config.yaml
routed_scale: 1.0
norm: "layernorm"
lr: 0.00953
beta2: 0.95
Below are experts of layer 15 (counted from 0) of a mixture-of-experts language model. Rows are named router (the router's row for the expert) and show model dimensions 0-127. Each number is 200 + 30 x the weight over its row's rms, rounded and kept within 0 to 999.
After each expert's rows: a language model's description of what the expert responds to. This comes from a sample of Wikipedia text that the model never trained on.

# expert 49
router,163,177,200,169,176,171,225,242,232,154,192,225,217,194,200,214,260,214,247,216,200,194,173,181,198,179,192,231,218,208,246,252,228,202,256,179,160,136,239,147,204,162,201,242,200,233,208,199,208,243,221,228,249,163,210,189,163,177,154,199,228,230,215,167,151,185,212,215,199,241,205,119,195,145,202,228,215,185,164,132,258,123,204,210,151,209,167,233,202,164,177,202,175,174,205,229,211,251,228,243,188,185,220,182,196,176,223,230,182,233,214,161,192,194,232,220,167,186,177,209,191,198,201,245,187,180,207,197
It responds to: Words in sports event and league names, such as Grand Prix, World Cup, Championship, Formula One, American League.

# expert 60
router,218,152,226,222,231,231,282,143,232,218,231,240,182,206,241,207,237,197,202,210,262,182,191,190,239,188,151,155,219,207,149,156,193,179,225,207,239,181,162,174,207,202,191,227,178,208,221,186,167,200,227,208,167,240,204,206,244,212,197,178,192,213,149,228,218,218,226,185,149,183,247,237,207,163,179,238,226,216,244,151,214,165,163,191,201,178,156,188,190,204,157,160,193,196,182,144,160,166,220,171,201,178,203,202,176,231,238,177,187,219,185,256,213,239,141,192,231,157,211,174,194,173,216,260,177,217,256,214
It responds to: Latin suffixes and punctuation in species and genus names, such as -idae, -ensis, -ata, plus MPC minor-planet entries and taxonomy-box colons.

# expert 56
router,249,173,234,179,183,253,242,231,183,219,226,194,209,205,180,195,159,222,187,218,271,178,250,159,172,225,167,204,173,173,205,112,228,167,201,199,189,185,221,230,145,171,176,215,201,217,177,190,204,153,175,153,214,195,225,197,257,237,156,174,191,209,199,238,177,171,197,198,206,137,250,188,230,245,208,165,153,175,232,212,205,224,209,159,229,195,218,175,168,195,177,238,202,197,230,230,205,184,168,167,187,169,197,166,245,205,183,211,209,249,155,178,277,212,171,160,147,215,227,216,248,224,198,189,199,174,233,205
It responds to: Final digit of years and numbers before dashes or brackets, such as 1793–1860, (2006), 201(5)–present, plus ft, mi, month endings.

# expert 45
router,170,183,202,200,208,237,136,177,210,167,256,158,205,177,144,214,168,213,187,194,175,174,226,230,223,186,164,218,208,201,209,255,193,181,217,219,189,225,197,217,237,193,252,251,212,205,247,235,198,208,172,253,203,221,211,192,159,162,187,209,197,265,194,226,179,243,141,237,176,164,214,169,164,197,220,213,192,212,223,178,180,200,197,189,232,175,108,210,142,209,234,233,211,292,197,217,158,161,202,223,242,223,200,198,156,203,166,195,197,217,177,172,178,231,202,229,185,165,215,141,244,204,152,218,173,194,220,182
It responds to: Verbs of residing, working or performing after was, he, or who, such as located, played, died, served, appeared, competed.

# expert 19
router,182,173,191,161,203,225,188,235,245,211,210,184,147,166,227,152,164,150,236,196,196,178,194,256,144,214,198,266,203,190,203,211,229,176,247,196,167,195,206,219,211,221,204,195,218,237,170,216,212,168,193,171,203,192,160,202,174,180,193,176,156,167,194,191,195,205,187,200,238,235,206,210,217,221,168,258,202,274,224,222,287,233,215,220,268,212,221,250,223,173,200,221,184,210,242,153,177,198,168,184,179,183,170,126,218,190,189,158,149,200,228,201,184,194,242,213,233,216,157,168,186,188,214,161,221,174,128,199
It responds to: Middle or opening stems of long Latinate words before suffixes like -ation or -ical, such as mechan, particip, olog, investig.

# expert 37
router,160,160,217,187,251,197,155,185,183,214,181,210,222,186,174,177,161,275,167,168,205,183,228,190,176,235,248,181,195,182,231,204,166,188,217,210,194,157,243,228,172,191,225,134,224,247,184,173,159,172,168,195,194,202,122,200,187,192,163,148,204,207,222,242,237,234,243,203,169,200,188,192,215,229,200,201,198,241,241,183,188,217,195,174,245,198,226,264,205,198,223,193,244,273,153,227,223,192,164,189,166,183,231,186,201,256,241,228,170,146,223,217,191,252,234,228,225,181,193,151,224,205,170,178,240,197,222,196
It responds to: First digit of a number in sports, election and coordinate tables, such as 1 in 13.5, 12.29 or +15, plus minus signs.

# expert 1
router,219,179,151,207,176,186,159,194,164,206,185,188,225,221,188,176,218,234,258,158,152,151,209,262,155,210,196,146,247,222,216,223,210,161,194,184,179,182,227,247,162,238,214,196,228,171,177,205,169,217,243,171,270,200,191,155,178,225,175,148,234,205,238,257,180,195,220,189,194,262,230,188,178,173,241,224,194,196,207,183,182,197,233,231,232,161,263,250,195,222,228,160,217,232,167,209,219,234,225,209,200,228,224,175,203,229,176,158,180,190,177,205,241,218,188,212,237,170,223,155,172,219,213,249,198,170,194,144
It responds to: Opening word pieces of personal names and surnames in biographies, casts and credits, such as Mart(y), Mc, Christ(ophe), Jenn.

# expert 9
router,154,208,228,231,157,163,222,182,235,187,236,203,226,199,163,230,218,181,194,200,178,209,275,192,214,204,177,205,200,197,197,182,113,215,269,168,237,175,237,142,237,152,183,209,156,157,199,183,223,201,198,202,239,186,203,222,213,256,177,179,184,231,224,143,204,241,232,234,220,188,173,162,154,159,221,196,205,203,213,195,269,147,244,224,210,145,207,160,143,225,207,199,253,183,183,252,192,137,212,228,198,193,199,209,235,199,185,205,203,258,212,173,212,207,185,192,193,223,236,200,226,228,222,207,213,222,235,185
It responds to: Final words of named facilities and places, such as Stadium, Street, University, Airport, Arena, often in tables or addresses.

# expert 17
router,136,194,178,204,246,213,199,191,224,210,167,176,190,205,228,217,147,185,197,135,179,202,186,231,211,178,224,194,163,238,244,232,168,189,191,212,224,208,138,182,176,239,203,210,190,251,246,180,217,132,165,217,181,201,220,166,191,164,212,234,175,180,182,174,159,207,236,206,242,161,240,236,204,192,238,219,153,253,211,180,214,213,242,216,166,226,250,173,220,205,184,237,186,247,151,231,156,252,200,192,219,169,236,156,183,227,226,189,154,174,201,236,183,190,237,235,168,232,227,196,167,182,252,210,242,175,159,174
It responds to: Initial letter pieces, mostly G or g, that start a split word, as in g-rizzly, G-auges, G-avdul; also mod, reg, ret.

# expert 7
router,142,207,259,189,200,155,220,155,169,236,172,193,223,169,147,203,230,213,225,208,260,199,198,182,170,187,182,231,196,260,237,201,219,197,224,231,219,265,156,194,174,200,185,171,185,163,243,201,210,221,207,216,163,223,189,184,202,204,197,256,189,225,272,198,222,214,135,186,180,127,192,211,232,210,180,204,207,203,201,221,134,249,204,168,222,173,255,242,228,176,245,220,169,199,173,174,245,188,182,228,224,245,201,208,186,165,223,196,225,235,217,242,159,190,186,174,252,162,188,176,203,156,191,209,167,189,241,215
It responds to: Determiners opening a noun phrase, mostly a, also one, this, another, each, every, as in played a key role.

# expert 18
router,145,190,217,239,201,215,194,160,234,246,210,214,232,195,179,234,183,197,247,183,184,147,200,235,232,206,199,156,183,198,181,205,198,170,175,272,259,187,216,206,209,176,205,242,255,204,252,253,161,205,238,172,141,154,214,216,223,171,216,171,208,215,225,216,197,226,172,191,229,189,203,170,190,162,148,184,200,145,208,150,191,235,215,201,162,169,201,159,259,172,220,224,222,178,180,224,188,172,218,159,186,230,193,176,213,192,218,154,244,170,218,143,211,193,196,178,230,227,264,178,120,199,217,198,173,209,238,213
It responds to: Commas after introductory time phrases before the subject, final digits of years, sentence periods, and connectives like However, Although, when, where.

# expert 51
router,266,171,208,176,201,241,174,217,181,189,252,210,202,231,219,225,201,252,211,169,181,197,277,183,213,219,189,197,207,206,222,199,236,186,174,171,128,230,201,220,189,181,230,138,212,219,243,170,183,181,169,203,175,228,225,224,193,149,175,190,173,201,156,223,243,148,190,184,206,187,249,237,194,184,161,151,205,217,150,167,223,197,217,171,212,257,237,257,159,202,196,215,156,217,150,211,249,207,126,234,223,220,216,214,216,207,174,191,237,189,206,201,152,217,229,193,206,268,228,165,220,223,216,219,149,216,213,203
It responds to: Verbs of moving, taking or starting in narrative sentences, such as took, moved, went, returned, sent, began, plus object pronouns like him.

# expert 41
router,157,202,211,197,179,182,165,150,166,225,223,241,222,236,152,216,207,244,185,172,211,162,220,281,182,239,196,206,212,179,177,182,232,222,214,178,179,259,176,182,217,209,213,159,260,188,193,130,170,211,196,195,196,160,237,191,198,194,204,236,204,190,159,177,255,216,243,235,190,219,237,220,157,192,189,223,204,228,226,165,173,156,198,165,201,295,178,145,184,215,233,217,197,166,175,178,158,139,222,199,195,189,170,206,215,176,186,191,233,173,212,217,163,206,210,188,176,145,254,201,160,212,164,198,196,237,193,251
It responds to: Conjunctions and linking adverbs joining clauses or list items, mainly and, plus but, or, while, then, subsequently.

# expert 34
router,207,195,149,222,227,186,235,227,235,151,222,204,158,242,166,250,185,236,156,249,181,211,224,201,242,226,221,212,218,224,227,230,257,207,197,181,167,217,230,176,186,214,206,200,222,173,155,176,207,211,183,215,173,182,251,229,235,221,141,210,189,198,179,218,280,152,210,177,207,193,260,215,203,172,221,151,194,171,242,186,229,197,168,212,221,183,219,212,158,255,180,182,246,111,225,182,185,158,222,177,172,201,165,163,223,166,198,200,202,198,184,223,139,212,172,150,183,165,240,234,201,169,214,205,207,154,197,182
It responds to: Line breaks, often after a closing bracket or period, that end a bulleted list item before the next dash-led entry.

# expert 28
router,181,212,170,211,226,184,150,196,224,234,149,207,203,214,175,193,156,211,221,213,246,170,158,175,150,201,210,230,157,175,223,170,188,225,203,217,211,183,202,170,209,199,231,258,187,179,204,206,195,210,219,186,201,187,216,167,159,145,146,245,215,198,196,205,169,157,184,214,193,232,268,243,228,240,209,159,211,253,236,215,175,158,188,178,178,152,237,171,197,186,241,208,155,211,162,211,202,234,171,256,232,157,217,219,237,161,160,150,218,197,194,227,161,156,227,211,213,221,204,213,179,199,278,167,182,253,245,247
It responds to: Descriptive adjectives and their stems before -ly or a noun, such as strong, public, similar, increasing(ly), critical acclaim.

# expert 23
router,146,227,220,180,194,183,237,158,156,216,225,195,130,168,228,218,182,188,219,177,251,192,228,178,187,244,182,250,169,219,268,171,166,193,211,200,207,156,228,245,243,218,191,222,183,216,215,235,214,215,194,172,190,201,207,199,206,141,206,176,175,219,200,196,217,218,176,214,183,182,221,191,194,167,189,214,243,222,183,147,243,176,128,188,171,177,160,200,166,236,232,223,171,207,241,240,138,232,211,234,176,261,180,161,228,225,130,218,152,189,193,228,224,191,247,197,220,195,185,213,211,176,128,229,207,235,188,227
It responds to: Words inside or ending Wikipedia section headings, such as History, Production, Reception, Personal life, See also; also arts words like music, culture.

# expert 24
router,174,183,226,237,164,221,226,199,246,270,182,175,167,172,198,183,256,184,207,174,216,236,170,207,201,229,230,207,241,197,217,135,197,211,235,165,161,227,214,171,181,225,197,248,200,236,188,229,166,185,256,224,189,159,166,159,204,193,182,205,196,213,222,179,186,227,227,257,224,174,159,166,193,144,177,164,249,177,225,192,209,188,170,200,207,206,155,185,171,168,158,227,139,203,211,201,176,224,205,259,270,183,169,214,253,154,223,227,215,205,187,166,165,263,155,225,195,189,210,255,197,196,219,210,177,242,189,216
It responds to: Military branch and unit nouns like Army, Corps, Battalion, Infantry, Regiment, plus other words in military or naval text.

# expert 62
router,188,191,140,220,189,176,185,197,217,206,241,154,242,136,205,215,183,224,173,188,233,192,184,185,219,225,263,214,166,243,208,193,143,185,198,250,184,199,206,154,232,222,183,223,182,190,171,224,226,192,157,180,186,210,193,243,139,194,253,222,249,191,207,210,210,191,165,166,147,193,200,221,261,200,183,184,217,128,188,207,195,215,197,254,201,182,238,197,179,247,197,180,211,203,242,229,194,207,204,246,159,147,162,245,198,213,174,196,185,208,184,182,187,219,210,280,206,174,191,221,144,240,194,245,157,147,150,185
It responds to: Hyphens, dashes, slashes and spaces joining parts of compounds, names, codes and number ranges, such as Vanderbilt-owned, J-35, 1950–54.

# expert 31
router,278,263,233,182,155,154,203,189,217,163,251,212,193,180,221,127,186,216,225,240,177,215,227,233,249,192,143,191,192,249,229,174,185,223,254,172,181,190,169,206,203,175,210,166,175,199,168,202,226,182,211,172,98,233,179,188,169,187,210,199,200,193,207,223,214,185,206,246,187,187,224,240,173,250,196,216,176,176,191,251,159,188,202,226,210,196,180,160,161,185,173,233,200,202,191,161,155,216,228,178,200,179,222,232,228,208,206,236,157,223,206,223,220,212,243,177,182,154,264,212,215,202,154,186,172,239,168,209
It responds to: Forms of be and have after a subject, such as was, is, been, plus following adverbs like also, originally, normally.

# expert 29
router,146,240,179,236,203,193,179,173,235,254,200,212,243,240,193,200,162,184,184,195,183,203,191,224,151,172,171,184,170,199,174,190,238,190,144,254,203,238,226,233,210,191,178,147,204,255,176,163,184,226,208,207,143,179,257,205,194,144,180,216,209,223,264,240,198,228,232,209,174,191,269,219,179,233,139,239,210,187,206,209,170,220,214,198,154,149,151,217,224,222,204,229,210,216,162,246,257,140,200,213,216,216,193,177,210,193,230,185,193,180,242,253,207,226,165,220,201,237,199,178,161,221,150,205,215,207,224,198
It responds to: Subordinators and reporting verbs that open a clause, such as that, because, if, although, stated, claimed, According.

# expert 32
router,204,225,239,181,196,170,215,260,141,167,167,201,214,177,209,177,242,204,193,218,241,217,150,206,160,168,266,233,170,207,195,194,199,182,201,219,174,165,225,195,207,183,241,132,246,187,228,181,174,204,208,237,167,206,151,195,160,205,194,240,190,250,169,230,196,165,211,193,207,225,185,123,170,235,233,189,197,194,186,239,245,207,203,225,180,192,233,243,195,205,150,207,205,193,227,238,232,221,191,223,157,196,164,187,226,224,260,243,140,191,155,206,168,157,225,231,159,188,218,239,194,166,162,213,234,162,242,167
It responds to: Leading digit of years and numbers, mostly 1 or 2, in sports, results and discography text, such as 1993, 2016, (12).

# expert 15
router,199,180,219,160,206,183,195,202,210,239,102,196,223,211,191,182,199,182,261,184,196,240,185,184,225,167,165,175,203,192,204,158,193,191,239,178,195,239,204,199,153,213,163,210,198,245,130,230,207,204,150,213,199,233,270,186,129,170,199,144,180,178,182,164,263,220,196,180,232,199,202,181,190,175,215,197,183,235,209,207,180,240,195,187,217,180,137,248,214,229,237,238,193,164,206,237,219,203,154,195,166,177,250,176,227,182,216,235,184,216,163,227,235,176,229,153,201,233,205,233,268,200,196,219,182,155,195,165
It responds to: Field names in infobox-style lists before a colon, such as Born, Country, Genus, Coordinates, Website, and Note in parentheses.

# expert 43
router,222,242,206,188,240,214,224,237,163,193,181,234,230,261,180,179,181,262,172,220,213,248,215,195,209,223,190,135,172,183,165,200,221,145,183,232,189,143,220,240,179,219,196,253,253,227,221,165,168,211,177,192,190,236,203,192,209,238,187,167,143,211,166,206,140,178,205,211,181,234,196,191,204,225,206,203,185,167,245,222,217,195,186,209,203,199,171,208,136,253,259,198,257,227,202,214,214,242,164,192,172,189,175,182,169,228,203,124,178,225,211,257,171,165,199,211,196,217,197,185,161,225,235,133,206,180,229,211
It responds to: Non-initial digits ending numbers in vote counts, percentages and semicolon-separated statistics, such as the 7 in 17 or 8 in 0.8%.